From a checkpoint of a small mixture-of-experts model trained on Wikipedia: 63.3M parameters, 3984 steps.
Below are experts of layer 2 (counted from 0) of a mixture-of-experts language model. Rows are named router (the router's row for the expert) and show model dimensions 288-335. Each number is 50 + 15 x the weight over its row's rms, rounded and kept within 0 to 99.
After each expert's rows: "gets" lists some tokens that make up at least twice as much of what it gets as of all text; "comes before" lists some tokens at least twice as common just after its tokens as in all text. This comes from a sample of Wikipedia text that the model never trained on. Tokens count by the router's weight.

# expert 25
router:64 77 60 68 45 42 47 28 57 79 22 35 71 36 63 65 52 35 34 68 62 77 46 75 41 27 44 82 54 52 33 54 29 69 34 73 43 45 48 68 35 51 58 28 71 50 56 38
gets: ".", "'s", "1", "S", " game", ".\""
comes before: "\n", " The", " He", " In", ".", " It"

# expert 32
router:67 59 35 56 37 55 56 35 61 63 47 50 53 29 64 35 76 66 41 67 50 56 50 59 54 46 32 51 20 77 39 36 47 65 29 53 33 40 55 69 29 49 42 45 62 37 60 42
gets: " was", " he", " is", " had", " were", " which"
comes before: " was", " the", " a", " is", " been", " had"

# expert 11
router:75 67 32 61 39 47 66 37 47 35 51 66 51 17 51 54 52 56 36 66 71 68 44 57 37 34 47 73 30 76 69 59 36 50 19 62 33 40 52 85 66 41 70 37 61 63 58 55
gets: " 1", " 2", " 3", " 0", " 4", " 6"
comes before: " |", ".", ",", "–", ";", "°"

# expert 17
router:83 42 59 60 23 48 50 29 71 37 33 47 83 41 77 38 44 66 48 44 64 73 59 57 42 39 39 48 39 47 51 65 43 93 43 63 46 42 50 55 35 41 61 24 57 66 55 43
gets: "==", " and", "===", " =", " ==", ","
comes before: "\n", "==", " ==", " also", " a", "==="

# expert 28
router:67 62 69 48 27 36 44 36 36 72 37 32 50 45 51 49 34 59 44 51 47 70 50 83 55 42 43 73 51 51 88 56 30 63 27 55 32 39 54 67 55 44 73 31 60 56 59 41
gets: "\n", " \"", "==", ":", "===", " that"
comes before: "|", "\n", "-", "==", "The", "==="

# expert 14
router:57 56 57 45 41 65 79 30 46 84 30 19 46 19 62 37 68 59 48 56 43 57 60 69 46 28 29 59 42 40 49 54 39 66 23 69 25 28 72 74 14 54 63 45 75 64 44 41
gets: " |", ";", "%", "f", " km", "th"
comes before: "\n", " ", " 0", " 1", " 2", " 3"

# expert 41
router:63 75 63 68 33 61 49 25 67 48 35 54 57 45 61 43 65 57 43 63 53 70 74 50 40 33 52 63 44 68 63 47 59 70 33 70 45 38 67 66 42 21 68 48 55 52 54 44
gets: ",", " and", ".", " that", " but", " which"
comes before: " and", " the", " he", " but", " which", " a"

# expert 7
router:49 71 55 74 36 28 48 44 59 55 58 44 44 36 72 28 67 56 44 66 64 64 78 50 47 33 38 54 48 69 50 45 57 66 47 63 35 34 67 54 48 30 54 27 37 49 49 39
gets: " |", ",", " (", ";", "\n", "."
comes before: "-", "\n", " ", " The", "born", " 1"

# expert 44
router:45 68 33 56 36 46 45 52 48 75 46 49 56 31 67 45 35 70 33 52 66 43 72 57 34 48 41 45 52 60 47 51 62 65 50 70 53 49 48 61 31 66 69 36 62 37 73 22
gets: " of", "=", " by", "es", " on", " number"
comes before: " the", " of", " his", " its", " Representatives", " birth"

# expert 22
router:50 63 54 70 33 42 51 31 56 61 44 69 56 48 36 44 57 60 31 78 57 59 71 67 42 34 45 61 33 58 59 40 44 62 37 52 44 42 83 63 33 40 80 40 60 28 64 42
gets: " in", " and", " of", " to", " on", " for"
comes before: " the", " a", " his", " their", " its", " an"

# expert 12
router:79 36 45 51 22 40 29 23 63 56 49 53 62 47 70 30 51 58 38 44 56 68 42 53 35 34 48 69 60 65 51 45 46 68 38 52 46 20 49 59 57 60 65 40 64 33 51 55
gets: ")", "\"", "),", ").", "'", "'s"
comes before: "\n", " |", ")", " (", " and", " is"

# expert 36
router:75 41 56 53 30 31 50 45 59 59 36 47 59 46 54 37 66 71 28 62 60 63 43 40 51 48 48 69 50 53 46 66 42 68 43 51 31 49 62 50 35 31 45 41 44 43 57 31
gets: " was", " a", " is", " first", " ", " were"
comes before: " in", " to", " by", " a", " on", " as"

# expert 2
router:64 79 50 58 22 08 34 37 58 60 30 29 76 56 49 31 44 70 44 34 51 70 65 50 33 45 38 57 45 48 60 81 53 63 38 64 26 44 46 55 43 53 50 43 64 24 47 38
gets: "\n", "ing", "|", "ter", "ling", "ating"
comes before: "|", "-", "\n", "==", "The", "==="

# expert 26
router:49 40 60 51 51 58 45 30 70 70 46 28 47 48 54 50 47 62 16 48 60 75 63 42 62 40 28 61 46 50 61 42 60 62 48 44 25 15 31 72 36 31 55 26 75 33 55 31
gets: " |", "t", " 1", "st", "d", "et"
comes before: "\n", " ", " 1", " \"", " 0", " 2"

# expert 33
router:65 69 74 34 33 37 44 41 59 71 39 27 67 55 66 33 50 72 33 75 71 57 43 75 50 45 44 46 51 74 57 52 50 61 30 39 38 24 56 76 43 50 81 42 63 42 56 15
gets: ":", " |", " by", ";", " –", " Born"
comes before: ":", " 1", " ", " \"", " 2", " 3"